python train.py --num_hidden_layers=9 --n_experts=16 --experts_per_token=1 --d_expert=416 --d_shared_expert=0 --hidden_act="swiglu" --moe_layers=[1, 2, 3, 4, 5, 6, 7, 8] --router_logit_norm=1.5 --scale_expert_input=true --lr_router=0.00165 --optimizer="adamw" --learning_rate=0.00357 --batch_tokens=131072 --max_seq_len=1024
Below are experts of layer 6 (counted from 0) of a mixture-of-experts language model. Rows are named router (the router's row for the expert), gate (a neuron's input weights, with its number), up (a neuron's input weights, with its number), down (a neuron's output weights, with its number) and show model dimensions 96-191. Each number is 128 + 32 x the weight over its row's rms, rounded and kept within 0 to 255.
After each expert's rows: a language model's description of what the expert responds to; "comes before" lists some tokens at least twice as common just after its tokens as in all text. This comes from a sample of Wikipedia text that the model never trained on. Tokens count by the router's weight.

# expert 7
router [ 91 111 113 156 132 134 102 174 135 100 102 110  84 105 136 199  77 120 174 150 113 109 165 140 152 153 154 119 155 155  95 181 178 148 114 151  56 144 149  75  97 156 172  74 134 119 161 109 151 112  88 145 104 174 213 129 114 172 139  65 112 152 134 124 102 128 122 163 169 124 185  83 122 107  89 163 108 120 158 140 170 140 143 160  99 140 136 120  79 101  76 120 149  82 177 104]
gate0 [104 116  94 105 122 132 117 159 136 166 164 146 110 131 122 163 102 121 134 164 160 129 151 102 178 122 115 137  81  85 136 141 225  85 113 112 126 136 116 143 165 105 113  98  64 156 179 149  74 140 156 190 149  71  74  93  91 124  77  86 105 189 157  96 126 174 124 176  74 164 102 156  79 141  78 127 152  95  96 116 107 160 157  76 142 147 175 107 129  35 156 147 114 131 143 125]
up0 [124  99 147 126 102 136 159 169 151 144 106  80  93 111 144 111  69 131 107  79 179 166 104 137  95 135  94 101 132 154 163 117 215 172 141 103  53 134 146 110  81 122 119 187 138 131 111 133 142  97 130 154 120 111 140 148  75 127 110 173 110  76 187 174 173 166 132 102  82 162 144 100 122 159 109 118 114 127  75 116 111 148 131 152 167  73 133 115 129 139 139  86   7 141 142 174]
down0 [165 127 190 150 154 102  82 134 133  93 148 144 104 139 107 140 156  96 146  65 145 151 166 140 145 159  52 127  61 142 167 105 151 168 148 148  81 113  93  72 179  72 149  85 145 228 145 158 116 142 142 148 182 122 138  37  80 155  93 136 187 158 125  80  96 131 108 145 156 105 199  94  84 121 126 119 133 125  84 141  81 155  84 139 113 129 135 126 127  87 110 179 122 130 156 113]
gate1 [ 89 164  93 113  50 113 126 130 178 142 157 182 128 128 131 120 155  95  73  82 147  84 135  79 134 110 162 119 114 124 125 150 132 138 140 144 105 141 142 115 100 174 108  66 131  72 120 128 144 126  93 143  86 130 160 120 125 212 124 174 165 100 113 127 116 141  94 124 176 133 129 105 111 101 131  63  78 110 126  99 149 158 141 100 143  72 198 114 131 119 129 155  75 114 114  78]
up1 [111 111 110 107 148  75  66 129  75 133 121  85 143 153 140 145 102 143 116 109  86 153  98 129  63 131 119 154  93  96 149 139 163  95 104 102 161 125  23  98 106  73 105 109  91 183 156 152 132 136 120  58 129 109 129 133  86  61 127 123 112 178  96 154 150 119 146 154 108 109 132 106 111 152 122 114 179 153 144 126 188 176 146 129 135 113 159  81  91 124 131 143 120  67  99 124]
down1 [ 78 161  90 115 112  72 112 107 155 118 155 142 170 105 116 153  71 146 135 119 151 109 133 123  92  98  74 136 127 112  38 179 139  89 150 102 129 105 151 143 145 158 147  81 135 132 137 148  84 130 152  99 129 167 127 117 154 120 106 157 135  88  98 127  87 148 105 196 103 128 152 103 130  63 134 135 150  83 156 151 170 117 185 131 169 123 124 113 148 146 153 124 139  87 147 127]
gate2 [182 131  86 122 148 127 105 160  77 132 181 114 139 133 179 127  67 146 193 162 146 163  98 133 163 176 139  87  78 104  83 102 160 130 141 186 132 149 132 103  99  93 137 128  67 138  69 159  98 160  83 158 146 119 166 143 121 120 109 124  95 112  61  96 123 190 112 140 149 124  97 135  99 152 111 110 112 151 130  75 148 118 154 114 163  83 158 156  80  81 160 138 130 133 164  48]
up2 [171 105 119 160 160 144  88 114  66 115 137 186 113 134 183  89 124  74 164 169 104 130 109 142 154  99 198 165 139 157  88  72  80  76 131 127 148 183 127 149  81 110 108  36 104 111 102 122  75 172 140 103 139 131 142 146 104 127 150 165 116 130 116 123 163 183  87 129  93 156 114 180 137 129 150 160 165 132 149 103 135 148 141 146 155 115 144 119 108  59 127 101 108 133 126  96]
down2 [137  86 104 139 130 131 212 169 175  77 160 185 149  78 101 116 121 156 159 160 117  90 100 148 155 109 183 112 108 122 152  80  78  88 130 125 143 171 129 180  87 139  40 146 125 153 108 161 174  85 146 112 140 153  95 150 168 186 155 121 154 102  80  80  78 141 111 113 157 162 120 131 110 163 203 109 148 111  75 125 156 102 124 122 140 114  48  69 148 132  92 104 169  69 131 128]
Biography verbs, table cells. Career and life-event verbs and their endings in biographies, such as attended, joined, directed, won, during, plus table separators in sports rosters.
comes before: " ", " the", " by", " a", " his", " with"

# expert 12
router [108 150 107 103 107 123 155 146 144 134 127 162 161 135 125 113 170  94 103 140  72 116  95 115 242 223 129 184 131 132 141 122 167 182  97  94 171 164 134 137 107  86 151 115 119 111 108 145 170 106 153  74 108 145 140 101 167 151 149  71 134 134 133 128 131  69  66 122 117  94 123  88 134 159 153 143 108 185 114 204 206 114  79  79 108 109 102 146 133 120  97  95 128 126 137 169]
gate0 [108  68 142 141 117 140 158 144  90 126 158 116  97 152  70 137 120 146 134  96 143  97 163  86 175 133 138 150  57 108 132 115 134 174 136  94 149 140 103 106 122 136 151 168 171 124 103 163  97  85 114 117 131 173 165 157 138  71 118 148 178 147 133  96 109  80 227 102 145 144 190 120  83 165 151 155 130 133 167 132 159 161 112 138 164 149 135 113 158 116 135  85  67  69 174 136]
up0 [150 138 114 148  96 129 114 113 124  92 107  90 101 132 141 157  94 100 111 103 142 142 163 121 111 112 165 129 125 128  80 135 129 132  97 114 127 102 114 104 110 170 123 107  96 150 161 169 126 145 183 142 150 121 159 141  55  77 129 134 184 132 161 108 119 132 200 202 185 107 111 124  95 145 115 103  98 109 183 140  84 125 121 170  90 164 152 127 160  69 142 144 112 135 144 131]
down0 [141 132  85 154  56 153  79 168 123 110 126  84 140 115 138 155 145 140 115 172 109  88 155 145 150  83 129  81 127 158 163 145 114 150 153 130 106  84 133 105 114 143 170 105  79  98 144 139 112 140 154 110 111 103 140 122 105 116 118 108  77  73 128 112 118  85 167 134  94 131 104 159  69 121  98 121 146 157 181 149 101  93 143 101 113 185 108 153 156 136 223 135 106 160 161 132]
gate1 [171 136 132 140 136 157 172 128 167 170 135  83 132 128  79 157  75 178 205 159 172 130 141  95 124 100 132  83  21 113 125 132 113 112 132 123 113  88 146 158  58 162 132  90 164 153 108 127 139 154 119 157 159 108 116 132 141 104  96 158 140 153 126  99 122 161 161 105 181 146 139 131 150 103 138 147 134 129 136 115 164 162 120  93 191 105 126 156 145  84 169 120 135 141 147 139]
up1 [ 88 159 185 152 146  72 108 184 141 129 136 101 163 112 153 125 149  66  80  56 118 145 141 135 123 174 156 128 183 121 143 192 141 138 142  74 118 139  69  51 115 143 120 122  98 155  56  79 100  94 134 102 109 197 117 125 123 133 151 135 160 126 113 102 161 121  60 115 146 116 147 190 144 190 128 111 177 140 104 122 131  99 198 111  82 123 141 126 136 125 125 182  24 138  99  68]
down1 [143 161 168 109 121  82 111  95 117 144 153  98  53 164 127 102 196  90  83  94 146 130 141  86  80 159 127 163 161 157 120  89  92 108 136 110  86 122 168 112 124 115 181 124 147 135  79  85  72 158  75 122 168 140 121 117 158 105 120 101 104  99 111  97 106 114 175 112 143 149 150 116 102 152 138 138 114  95 151 137 151 214  73 121  92 138 132 149 152  77 114 153  40 128 146  50]
gate2 [106 174 140  19 172 131 153 167  87  99 177  86 139 170 121 152 172 138 102  92 113  98  44 162 138  87 118 172  62 155  71 105 111 132 128 111  65 138 146  89  67 133 146 158 168 155 159 106 123 145 130 136 124  96 126  41 104  97 131  53 127 121  84 153  41 112 142  79  99 137 152 165 110 145 139 140  88 141  89 149 108 123  84 110 122  55  94  96 155 141 148 135 152 106 139 125]
up2 [150 144 122 122 115 144 128 118 135 161  53 164 147 119 139 144 136 120 104  94  91 115 185 107 136  28  99 154 195  75 122 159 126 130 145 133 140 110 100 127 161 150 177 113 111 177 117 129 172 110 160 134 133 128 173 115 156  90 138  92 151 156 116  77 144 194 153  76  85 126  91 104 161 152 152  88 119 158 164  70 145 118 167 147 142 205 105 115 167 122 123 119 107 112 124  94]
down2 [103 117  96 104 129 136 146 123 165  78 148 126 151 100 168  97  89 150 112 145 134 120 126 159 100 126 131 153 132 139 121 121  96 108 116 119  68 129 127 133  92 168 131 107 126 154 109 133 147 164 147 111 147 146 148 220 128 140  67 215 121 168 117 166 145  95 133 174 247 106 150 113  95 130 136 121 116 140 134 131 147 120 138 134 115  98 187  91 201 110 197 116 116 143  93  90]
Common nouns after determiners. Common nouns, often ending a noun phrase after the or his, like season, album, series, term, time, years, village.
comes before: " of", ".", ",", "s", " in", " and"

# expert 6
router [137 111 105  98 116 119 121 126 116 181 178 158 192 175 147 167 171 108  61  96 124 109 176 118  89  98 144 118 120 146  76 147 133 136 198 132 135  40 109 128  92 142 166 116  88 144  92 130  89 125 143 150 143 119 135 100 102 145  81 134 105 133 125 112 110 180  87 142 182 128 104 162 130 173 162  72 132  92 130 139 130 142 165 131 113  92 155 151 164 165 195 130 143 126 119  99]
gate0 [ 96  85 105 160 246 197 124 169 140 142 130 141 142 204 170 125 114 156 147 143 148 117 132  84 145 130  45 130 133 138 109 132 135 166 117 119 115 141 131 157 161 166 108  97 134  79  90 102  76 158 115  85 148 122 118 119 113 134  53 118 126 112  84 131 156 175 123 186 127 108 143 162 151 116 139 198 189 146  92 149  93  88 145 103 172 152 127 141 124 158  83  96 109  84 103 134]
up0 [185 112 162 115  66 142  57 110 122 141 121 143  85  92 108 118 149 145  84 114 145 147 126 137 120 143 135 178  99 147 174 130 123  83  88 140 158 103 146  78  75  71 161 125 108 162 145 171 150 113 107 209  84 133 136 115 111 118 150 169  74 189 173 121  91 147 141  90 138 173 141  88 144 111 142 103 118  76 135 133 148 201 123 155  89  85  89 127 118 118 149 140 119 149 147 124]
down0 [118 111 111 143 127 152 136 110 154 144 177 193 209 168 100 104 113  72 122  99 141  46 159 119 159 178  99  81 122 121 126 143  98 111 157 125 171  58 105 110 208 127 126 133 104  78 129 125 113 148 104 108 129 159 111 124 124 154  92  57 151 177  74 150 124  85 130 173 119 125 136 120 119 101 121 138 124 153 140 117 123 165 136  54 137  96 133 187 119 135  80 105 177 133  91 151]
gate1 [122 146  83  95 145 149 119 155 167  52  60 157 127 152 103 127  84  61 143 100 151  73 154  99 163 136 103  50 147 152 150 138 136  95 135 140 152 122 156  91 101 119  79 138 147 106 169 124  87 154 165 206 113  78 120 110 120  74 121 169 101 207 106 127 154 147  88 101 128 188 132 104 144 117  93  87  86  82 169  74 112 160 110 110 137  79 134 137 134 140 197 114  95 157 136 141]
up1 [116 137  86 127 173 182  92 112 136 101 124 113 145 159 122 168 126 107 165  64 135  75  59 133 180 152 121 110  98 168 141 120 125  75 163 116 139  89 122  89 154 124 128 143 122 101 188  88 124 108 127 210 120 151 124  70 163 108 130 140 105 135 192  83 138 144 149  79 119 153 114 126 133 108 115  60  69 146 119 119 137  97  86 158  72 110  77 147 145 115 186 187 140 136 145 170]
down1 [147 127 115 166 150 110 114 190 191 108 135 109 133  94 167 131 140 195 127 135 115 116 124 150 123 130 106 152 188 160 177 151 155 160 114 159 129  79 171 104 111 164  85  86 190  36 186 120 123  93  91 147 149 192  80  88 103  92 150 139 170 133 175 168  85 126 133 124 178 155 167 105 127 152 123 179 168 194 152 101 192  95 138 122  82 134 159 132 156 172  82 192 114 105 137 178]
gate2 [141 156 134 125 129 102 196 100 149 160 165 135 104 164 113 149 182 182 139 146 115 174 122 160 153 140  69 107  90 138 102 172  82 124 191  51 153 135 195  59 145 142 113 133 133 156 138 144 143  84 121 176 156 141  58 158 123 105 165  73 197 122  65  84 137  94 105 150 163 104 146 119 143 124 132 159 145 103  89 144 136  91 116  85 123 123  83 106 190 121 116  64 146 164 146  73]
up2 [122 159 102 146 127 110 138  74 147 109 125 166 115  74 180 154 165 143 140  70 140 162  97  81 139 180 132  73  89 173 146 112 185 109 185 146 138 149 146 112 125  98 100  83 109 130 112 132 106 102 120 151  68 133 137 138 119 125 169  95 135 103 139 161 127 127  62 111  86 143 120  91   9 171 141 114 139 120 137 111  66 165 114 134 122 140 123  98 116 125 142 114 109 147 171 129]
down2 [143 123 138 129 151 137 173 150 168 155 162 155 154 116 114 137 115 177 135 171  89 122 167 137 100 115 177 139  93  53 115 165 181 118 138 143 106 121 148 136 168  86 128  67 125 130  90 136 173 168 156  85 160 113 154 156  68 130  95 116  93  74 146 124 141 127  54 165  56 127  90 128 116 100 109 145 123 139 150 131 120 112 105 157 204 127 143 133  86 116  99 141 157 123 143 106]
Line ends, headings, years. Line breaks after sentences or table rows, == heading markers, and leading digits of years and table numbers, such as '2'012.
comes before: "|", "\n", "-", "0", "1", "2"

# expert 14
router [103 104 163 118 160 109 148 130 166  67 144 101  72 112 145 150 106 149 151 125 161 219 120 135 138 111  75 144 159 147 154  89 104  61 141 134 157 201 161  84 171  85  79  82 210  98 138 143 155 165 132  83 154 159  99 115 155 116 165 119 155 142 103 139 143 120 189 126 174 116 176 148 117 103 106 147 160 158 107  85 128 139 147 150 138 182 108 117 125 108 136 116 108 174 102 105]
gate0 [150 123  91 133 114 146 133 142 143 102 151 175 102 167 140 157 140 175 103  97 116 113 121  84 140  98 182 173 144 155 114  97  78 123 149 176 103 115 112  93 131 143 110  87 100 118 169 205 162 148 198 119 159 153  87 140 160 127 103 145  65 112 163 133 172 125 125 102 108  77 118 158  94 113 124 133 107 155 159  93 147 141 143 117 141 170 132 103 153 175  91  86 153 141 104 100]
up0 [115 177 224  73 137 115 156 163 184 161 125  80  94 155 190  92  54 152 168  88 155 104  92 114 152 124 121 136 137 149 146 136 151  88 127 122  41 182  98 117 134  62 196 132 155  92 121 112 146  77  46 133 180 184 128 107 153 106 175 150 146 151 124 142 117 131 161 130 119 102 163  94 165 142 103 163 131  95 120 173  69  69 117 152  84 128 126 140 149 168 144 156 141 117 149 147]
down0 [104 137  90  89 136 161 143  46 132 124 142 186 164 180  97  90 198  85 145  48 167 173 105 153 128 138 109 147 167  94 122  92  72 137 128 113 110 152 159 125 118 158 105 215 119 108 117 119 141 133 128 122 108 138  86  83  77 141  60 150 114 129 169 144 140 101 147 120 160 110 145 134  89 182 164 127 106 101 181  77 129 124  94  95 158 186  71 199  45 133  76 142 127 112  89  82]
gate1 [ 96 118 167 109 114 146 106  84 102 109 171 136 105 144 135 164 172 143  98 122 156 160 188 149 168 168 151 153 105 156 113 177 121 148 162 157 121 128 116 129  67  99 136 121 140 162 118 118 104  98 132 137 121 130 130 110 189 139 158 181  59 157 161 143 140  67 131  85 165 178 124 116 170 190  98  95 123 127 127 145 173 100 147 144 120  91 118 138 167 150 143 176 128 158  91  92]
up1 [ 96 130 114 109 126  97 155 138 158 122  93 156  98 119 122 152 151 128 129 105 159 104 102 111 152 127 121 147 163 101 131 123 134  76 157 121 149 169 134  93 186 151 145 110 160  99 116  79  92 172 146 138  99 131  75 162 126  90 102 125 137 103 111  77 109 216 150 164 142  98 108 132 127 130 132 160 119 133 166 135 132 110 124 131  80 175 173  84 100 127 158  44 135 114 166 101]
down1 [115 177  90 174 125 126 125 140 132 176 102 116 174 135 104  94 134 166 157  95 137 129 143 151  91 119 109 103  90 115 121 116 127 103 115 116 180 203 169 108  55 150 136  65 111 109 110 207 120  50 189 132 124 174 110 167 193 147 149 161  65 145 126 162 143 143 106 110 122 135 114 133 129 122 173 165 153 112 157  87 127 106  94 139 109 119 167 100 127 158 136 129 159 108 145 110]
gate2 [ 96 110 109  75 124 145 112 126 122 106 191 171  74 229 128 157 116 104 164 146 154 137 107 134 159 140 119 142 105 113 104 163 136 114 126 107 110 180 191 147 147 156 117 180 150 123  88 146 100 153 131 110 144  90 120 152 124 170 139 116  77 155 157  72 209  93 136 150 150 154 142 157 145 111 114 109 173 130 121  98 201  99 109  65 125 162 127  92 137 108 139 129 140 127 105  68]
up2 [169 105  96 205 127 174  78 163 127 121 114  76 134  91  57  52 139 115 107 131 117 149 136 186 121 119 178  87 175 137 118 167  99 178 170 156 173 158 144 110 136 170 189 105 149 116 153  67 121 104 196 104 150  74  84 137 111 112 159  95 142 155 164 165  93 223  52 152  96  82 108 157 108 141 169 125 144 135  76 106  86 117 131 142  97 132  83 170 109  81 132 103 106 125 166 128]
down2 [173 181 147 114 176  77  77 165 159 128 185  82  92 164 131 111 142 137 128 149 107 191 140  80 146 163 176 155  89 130 121 174 141 141 116 139 105  79 134 108 130 139 127 151 121 161 139 107 106 134 110 174 114 152 142  59 144 157 166 138  97  60 137 131 123  93 201  66 112  95 115 123 148  96 147 126  68 132 173 165 162 166 120 138 101 167 167 117 157 141 166 145 128 140 126 123]
Person names. Personal names and their final pieces, such as John, David, Taylor, and surname endings like -son, -ton, -chi in lists and tables.
comes before: ",", " (", "'", " was", " =", " is"

# expert 2
router [109 150 131 123 132 120 141 128   4 139 114 144 121  91 111 130 144 135 161 132 157  70 117 153  15  91 167  93  81 129 144 128  83 130 109 134 134 210 153 138 104 107 142 139 127 126 146 117 126 148 120  90  90 121 131 102 127 151 139 106 133 124 154 134 137 102 156 180 115  75 110  95 142 109  91 134 121 130 127 120 105 142  67 152 112 175  76  78 127 158 149 152 180 115 159 149]
gate0 [103 110 102 113 111 149 187 141 117 122 167 107 115 173 119 154 120 147 192 147 158 133 167 130 137 158 181  96 137 109 179  68 147 151 129 144 139 167 128 140 126  69  86 160 141 105 151 113 150 142  99 154  90 111 215 110  98 100 140 104  73 129 110  85 144  92  53 228  79 168 160  62 121  66 166 134  83 138 100 127 159 109 127 133 120 116 162 106 130 152 177  70  94 123 126 129]
up0 [ 89 134 255 118 110 135 128 123 103 128 138 150 114 130 129 101 135 106 145  59 135 130 118 139 124 133 142  93 127  86 156  73 134 144 114 143  85 123 106 166 120 141 137 160 100 110 182 157 139 126 160 125 132  99 175 121  56 164 157 110 157  78  58 150  95  97 133 155 134  88 151 122  93 132 167 147 118 157 112 116 178 171 202 123  70 101 138 131 139  61 158 162  80  70 112 152]
down0 [185 121 104 111 133 145  91 155 141 170  66  93 129  98 106 140 180 135 142 143 124  97 153 142  91  84 136  97 140 147 177 109 131 153  94 110 161 169 154 120 101 124  97 165  88 164 153 122 157  91  77 121 125 121 113 146 149 160 126  99 100 121 143 201 173 230 190  89 184  94  83 153 133 149 154 177  99  82 149 123 133 155 185  97  98 156  83 134 158 123 118 170 118 146 148 162]
gate1 [ 26  96 146 115 117 114 123 129 103 114 158 126 119 186 140 182 161 159 103 105 173 117 136 103 126 122 143 105 160 150 116 119 151  88  93 144 129 137 103 179  97 131 109 125 113 164 113 102 115 155 127 113 144 158 108 174 164 136  92 157 144 166 145 170 138 119 147 119 148 148 143  68 115 129 111  95 117 201 187 146 158 147 139 109 173 179 168 175 143  66 175  74 109 111 158 150]
up1 [173 117 149 111 101 148 137 163  93 190 137 122 132  52 117 139  95 140  90 102 146 167 161 135 110 122 125 163 121 129  68 141 153 107 170 138 190 140 105 214 145 100 178 119 160 130 117 158  96 110 143 117 111 146  72 174 159 192  98 148 158 159 174 126 117 125 111 159 110 151 140 120 141 120 139 133 166 163 109 116 127  92  79  36 201 186 109 141 121 125 113 113 136 107 187 206]
down1 [148 147 204 125 129 156 124 120 186 142 125 113 138 124 124 174  55 110 134 200 190 140 132 109 129 154 156 146 158 148 137 119 111 134 102 141 110 127 169 103 111 149 149 142 124  63 162 137 148 103 127  99 141 110 104 136 172 132 121 108 147 120 107  68 166 174  92 106 114 105 122 136 111 123 144 105 189 103 112 115  96  86 133 121 115 126 134 144 195 149 133 119 181 131 125 171]
gate2 [173 142  80 144 153  93 146 191 141  98 118 162 116 171 142 140  99 172 103 162 113 117 152 148 130 124 103 151 105 121 119 115 152  52 156 115 174 148  87 151  95 134 170  97  91 133 155 170  66 124  83 175  96  92 113 120 115 125  76 131 116 196 148 106 147  94  68 145 134 103 135 133 125 163 102 163  62  77 173 145 137 123  82 115 183 118  84 159 109  88 174  89 142 106 148 136]
up2 [144 102 126  95 136 121 181 145  88 146 105  92 180 104 128 148  86 174 153 155  88 141 145 143 102 111 152 105 142  90 176 151 174  95 141 124 159 117 138 193 125 123 167 113  67 115 125  96  74  93  64 157  84 139  87  75  95 118 116 129 118 212 194 138 112  83 118 169  79  84 134 117 125 173  86 157 127 108 130 114 211 172  83  86 124 150  63 170 126 100 155  93 119 127 129 112]
down2 [128 109 119 187 113 136 122 148  65 115 127 151 118 129 172 115 171 158 125 105  88 113 137 148 123 119  51 126 170 153  92 123 142 146 151 122  69 111  69 189 157 130 138 139 165 142 105 195 133 140 106 108 106 104 100 118 102  95  67 211  50 121 160 214 104 115 131 156  84 142  92 190 120 181  68 158 111  89  92 128 139  87 127 139 127 138 121 113 152 163 142 159 135 116 149 123]
Table cells, paragraph breaks. Spaces opening table cells before numbers, pipes in results tables, and the line break before a new paragraph or == heading.
comes before: "1", "2", " |", "==", "3", "4"

# expert 11
router [137 114 163 101  98 148 134  94 155 113 157 114 169 104 149 102 167 133 141 142 121 106 129 154 174 110 131  92  89  85 184 120  98 152 128 122 170 178 172 140 141 222 130 119 105 108 114  40  82 175 150 120 133 126 130 120 105 115 187 174 157  91 135 154 116 179 142 119 160 147  97 131  97 141 126 111 119  93 172 104  93  90 125 164 132 106 161 166 169  85  70 110 156 141 151 128]
gate0 [174 113 122 107 137 185 104 129 164 155 140  97 153 156 128 147  96 178 128  80  92 182 140 103 162 170  84  83  77 101 126  56  93 188 146 121 162 114 160  97  73 106 147 124  97 166 127 148 117 151  82 172 119 136 108 155 109 147 137  84 117 113 123 171 116 158 120 157 115 176  88 126 129  96 103 186 140 226 100 132 180  90 166 163 119 188 105 169 119 117 106 179 116 117 116 177]
up0 [104 146 147 116  70  60 153 125 185 124 131 144 168  91  50 106 152  82 131  95 175 164 148 142  41 154 119 105 164  75 132 138 155 102 145  64 182 104 149 144 163 137 104 139 141 119 103 167 138 128 103 228 138 131  87 163  96 102 125 151  84  70 110 125 101  83 150 109 181  94 128 166 150 118 131 107 123 102 120 108 152 123 104  92  45  75  96  96 114  97 108 105 127 195 107 142]
down0 [181 132 102 140 139  76  94 176 123  98 148  96 132 125 190 125  89 132 102 156 132 140 128  97 105 127 171 106 109 133 118 164 138  60  99 146 153 140 152 108 137 139  68 160 102  90 152 161 166 157 115 153  54 139  94  78  94 150 170  96 112  81  99  75 115 106 158 140 112 112 127 149 104 131 114  42 129  89 132 120  97 108 156 139 125 108 118 108 124 136 180  57 142 104 180 151]
gate1 [120  84 119  96 163 134 140 137 155 166  68 143 107 175 139 126 104 102 106 106  65 134 155  82 140 145  95 102 151  89  94 186 109 159 226 130 171 138 160  77 144 157 147 108 127 122 156 179 117 105 120 111 108 143  89 105 160 154  86  83 117 153 188 108 130 146  93 146 113  92 134  97 154  55  81 170 216 124 135 173 132 122 141 145 129 168 136 104 131 114 151  89 112 114 166  72]
up1 [151 136  95 138 166 175 174 141 134 102 155 127 160 161 108 114 135 107  75  68  75  99  70 131 146 126 141  95  79 135 171 170 104 175 128  95 120 147 138  90 166 156 134 101 120  75 168 134  40  90  34 111 130 133 131 142  82 178 107 108 164 120  98  97 103  81  69 108 116 135 122 156 121  62 108 143 161 101 163 114  87 155 134 190  55 103 153 127 109 127 184  94 132 117 166 122]
down1 [126 103 157 116 141 139 127 139 132 172 159  75 112 132 156 156  90 113 109 154 113 155  93 121  96  82 204  71 110 104 153 152 127 192 161 122 124 188  65  53 174 116 159 143 147 122 111 112 176 105 140 139 147 149 166  60  80 144 121 105  81 129 136 135 148 119  98 146  98  87 121 178  99 150 151 110  53 184 127 147 142 184 109  60 144 139 122 112 142 120  87 165 187  98 133 151]
gate2 [ 98 156 143 122 102  69 128 112 160 107 190 152 162 109  94  63 106  82  97  74 149 109  84  99 130 150 138 149  84 181 153 155 145 129 134  57 110 136 107 162  93 134 135  94  89 120 101 125  71 157 106 137 154  90  97 182  96 147 167 121 180 135 109 185 124 155  79  95  82 173 151 107 177 181 156  58 155  97 108 160 107 128 153  66 183  69 149 137  94  88 154 167 124  84 133 119]
up2 [110 174 108 158 139 102  89 108 112 145  67 156 130 156 156 122  80 175 171 188 123 128 112 130  89  67 128 190 168 184 157  75 133 124 150 136 107  86 117 111 162  99  98 144  96 147 158 108 155  69 119 114  63 135  89 131 131 100  77 142 115 111 115  75 188 125  87 111 117  81 133 161  97 122  82 132 137 134 143 143  89 142 169 151 146 127 122  88 144 114 124 129  99 130 143 134]
down2 [168 115 143 127 163 153 114 104 185 132 111 128 173 143 137  87 111 171 161  79 136 147 111 109 131 101 119 110 129 120 111  92 126 125 156 172 167 163 110 144 156 124  81 163 126 115 108 162 127 137 119  79 156  86 128 135  89 156 108 152  72 128 158 147 158 140 110  93 116 175 165 126 117 123 155 111  97 100 108 145 171 105 198  94 109 158  94 142 142  88 172 204 152  84 131 158]
Prepositions and infinitive to. Prepositions and modals introducing a phrase, such as to, of, for, by, would, became, as in "intended to be performed".
comes before: " the", " a", " be", " his", " an", " not"

# expert 0
router [156 147 135 119  85 150 109 119 134 140 112 155 107 122  96  73  52 113 100 118  78 135  99 145 112 153 175 123  91 170 140 140 142  83  94 109 153 101 149 128 164 178  97 138 128  90 184 167 116 149 167 110  78 110 158 152  93 110 135 175 118 122 100 139 105 165 132  72 125 123 149 136 163 135 101 181 103 104 132 135 111 102 122 140 168 131 170 131  88 132  66  72 135 100 149  95]
gate0 [144 121 125 131 148 144 137 152 134 103 169 151 136 130 171 138 165 149 133 189 164 131 117 143 167 112 116 141 148 143  72 145 121 164 142 118 101 125 199  31 115 133 173  55 116 131  64 120 179 132  30 169 129 104 135 131  91 147 147 114 118 177 120 106 134 111  93 222 196  60 136  94 184 155  89  88  93  97 107 148 149 113  90 101 138 156 163 169 114 144 151 134 149 101 157  94]
up0 [ 88 100 153 139 111  98 154  98 133 148 125 101  66 118 124 140 138  95 128 120 127 105 136 156  91 145 150 116 118 113 122  98 111 148 139  92  86 143  65 141 115 114 114 124 124 120 139  88  95  92 246  76 170 122 106 150 116 110 147 163 116 100  97 128  96  92 194 111 166 135 200 161 122 102 156 161 133 174 139 114  79  82 124 134  73 124 109  70 154 103 102 177 130 167  88 156]
down0 [ 85 119 157 172 138 129 123 124 175 127  99 134 112 151 130 172 198  80 152 112  80 185 168 105 158 198  92 120  75  98 196 133 112 117 154 115 151 138 111 145 131 160 104 134  99 163 156  69 103  85 121 217 125 186 108 142 114 124 134 124 121 164 128 164 118  73 111 115 150 158 144 161 149 152 150  56 138 160  98 132 118 108 129  70 144 141 119 121  97 163 154 132  92 158 200 183]
gate1 [137 173  27 118 180 101 210 130  75 131 131 196  99 108 139 207  82 113 130 149 124 105 206 168  88 117 112 147 144 106  30 130 122 150 180 100  91 116 146 150 110 108 101 141  78 122 118 177 125 107 159 172 192 128 117  85  97 113  79 127  76 129  91 165 165 109  85 151 169 117 176 147 108 126 120 135  90 119  40  85 123 142 115 117 153 121 141 135 153  87 133 120  62 159 165 125]
up1 [154 163  78 138 144  74 190  95 143 105 125 138 136 178  98 107 134  75  55 154 108  94 184 130 158 141 113 107 168 119  88 149 145 141 173 113 170 123 165 140 101 147 109 119 118 113 113 145  96 171 127 197 145 116 106 152  97 137 130  68 144 140  80 159 134  92 105 198 158 113 138 125 108 118 111  95 102 121 128 140 127 141  66 100 122 147 139 102 147 140 145 136 110 205 145 153]
down1 [135 106 119 159 169  57 142  75  85 108 113 148 146 106 113 124  81 148 143 154 131 146 112 136  82 168 171 122  76 156 126 122 104  99 102 118 226 161 129 129  93 174 153 121 112 155 138 161 106  72 161 172 160  37 144 112 143 138 148 129  87 113 130 188 133 106 112 145 148 202 106 149  97  84 132 134 132 145  86 107 122  48 118  90 132  74 174 160 151 187 113 107 100 139 139 132]
gate2 [134 129 145 126 158 140 135 123 111 201 177 114  87 125 172 111 151 188 119 138 129 135 131  69 116 117 173 100 115 111  92 113 106 162 151 170 119 105 116 114 147 120 162 189  54 181  48  80 101  92 148 137 120 127 154  69 126 125 104 116 155 151 117 190 116 150 125 102 122 110 121 136 130 176 130  81 165 116 148 120 122 112 107 115 164 116 168 135 154  92 143 152 102 108 115 124]
up2 [157 150  65 115 161 134 158 135 155 157  77 143  95 108 132 148 150 157 119 144  79 156 143  62 165 103 180 169 139 146  88 128 127 136 124 169 142 123  92 150 116 122  66 111 123 178  52  92 127  59 129 133 133 142 180 123 139 159 127  89 113 178 116 174 144 153  79 112 106 131 140 140 122 169 143  90 140 170 129 164 170 128  85 109 125 140 135 136  54  52 130 131 120  87  89 118]
down2 [131 143 126 171 132 112 165 153 157 118 121 147 127 110 119 114 147 116 144 200 139 114 127  72 131  45 147  73 145 119 160  77 144 109 118 124 177  62  28  92  89  92 112 138 135 154  49  92 141 105  94 101 106 130 106 107 135 135 170 124 120  96 163 156 120  63 100 107 112 144 138  83 110  90 163 143  63 136 155 161 116 136 119 112 195 141 136 125 159 163 187 173 108 133 105 126]
Numbers and digits. Number words like six, three, twenty and digits inside years, scores and table figures, such as 20'0'2, 18'7'8, and dashes in scores.
comes before: "0", "8", "7", "4", "5", "6"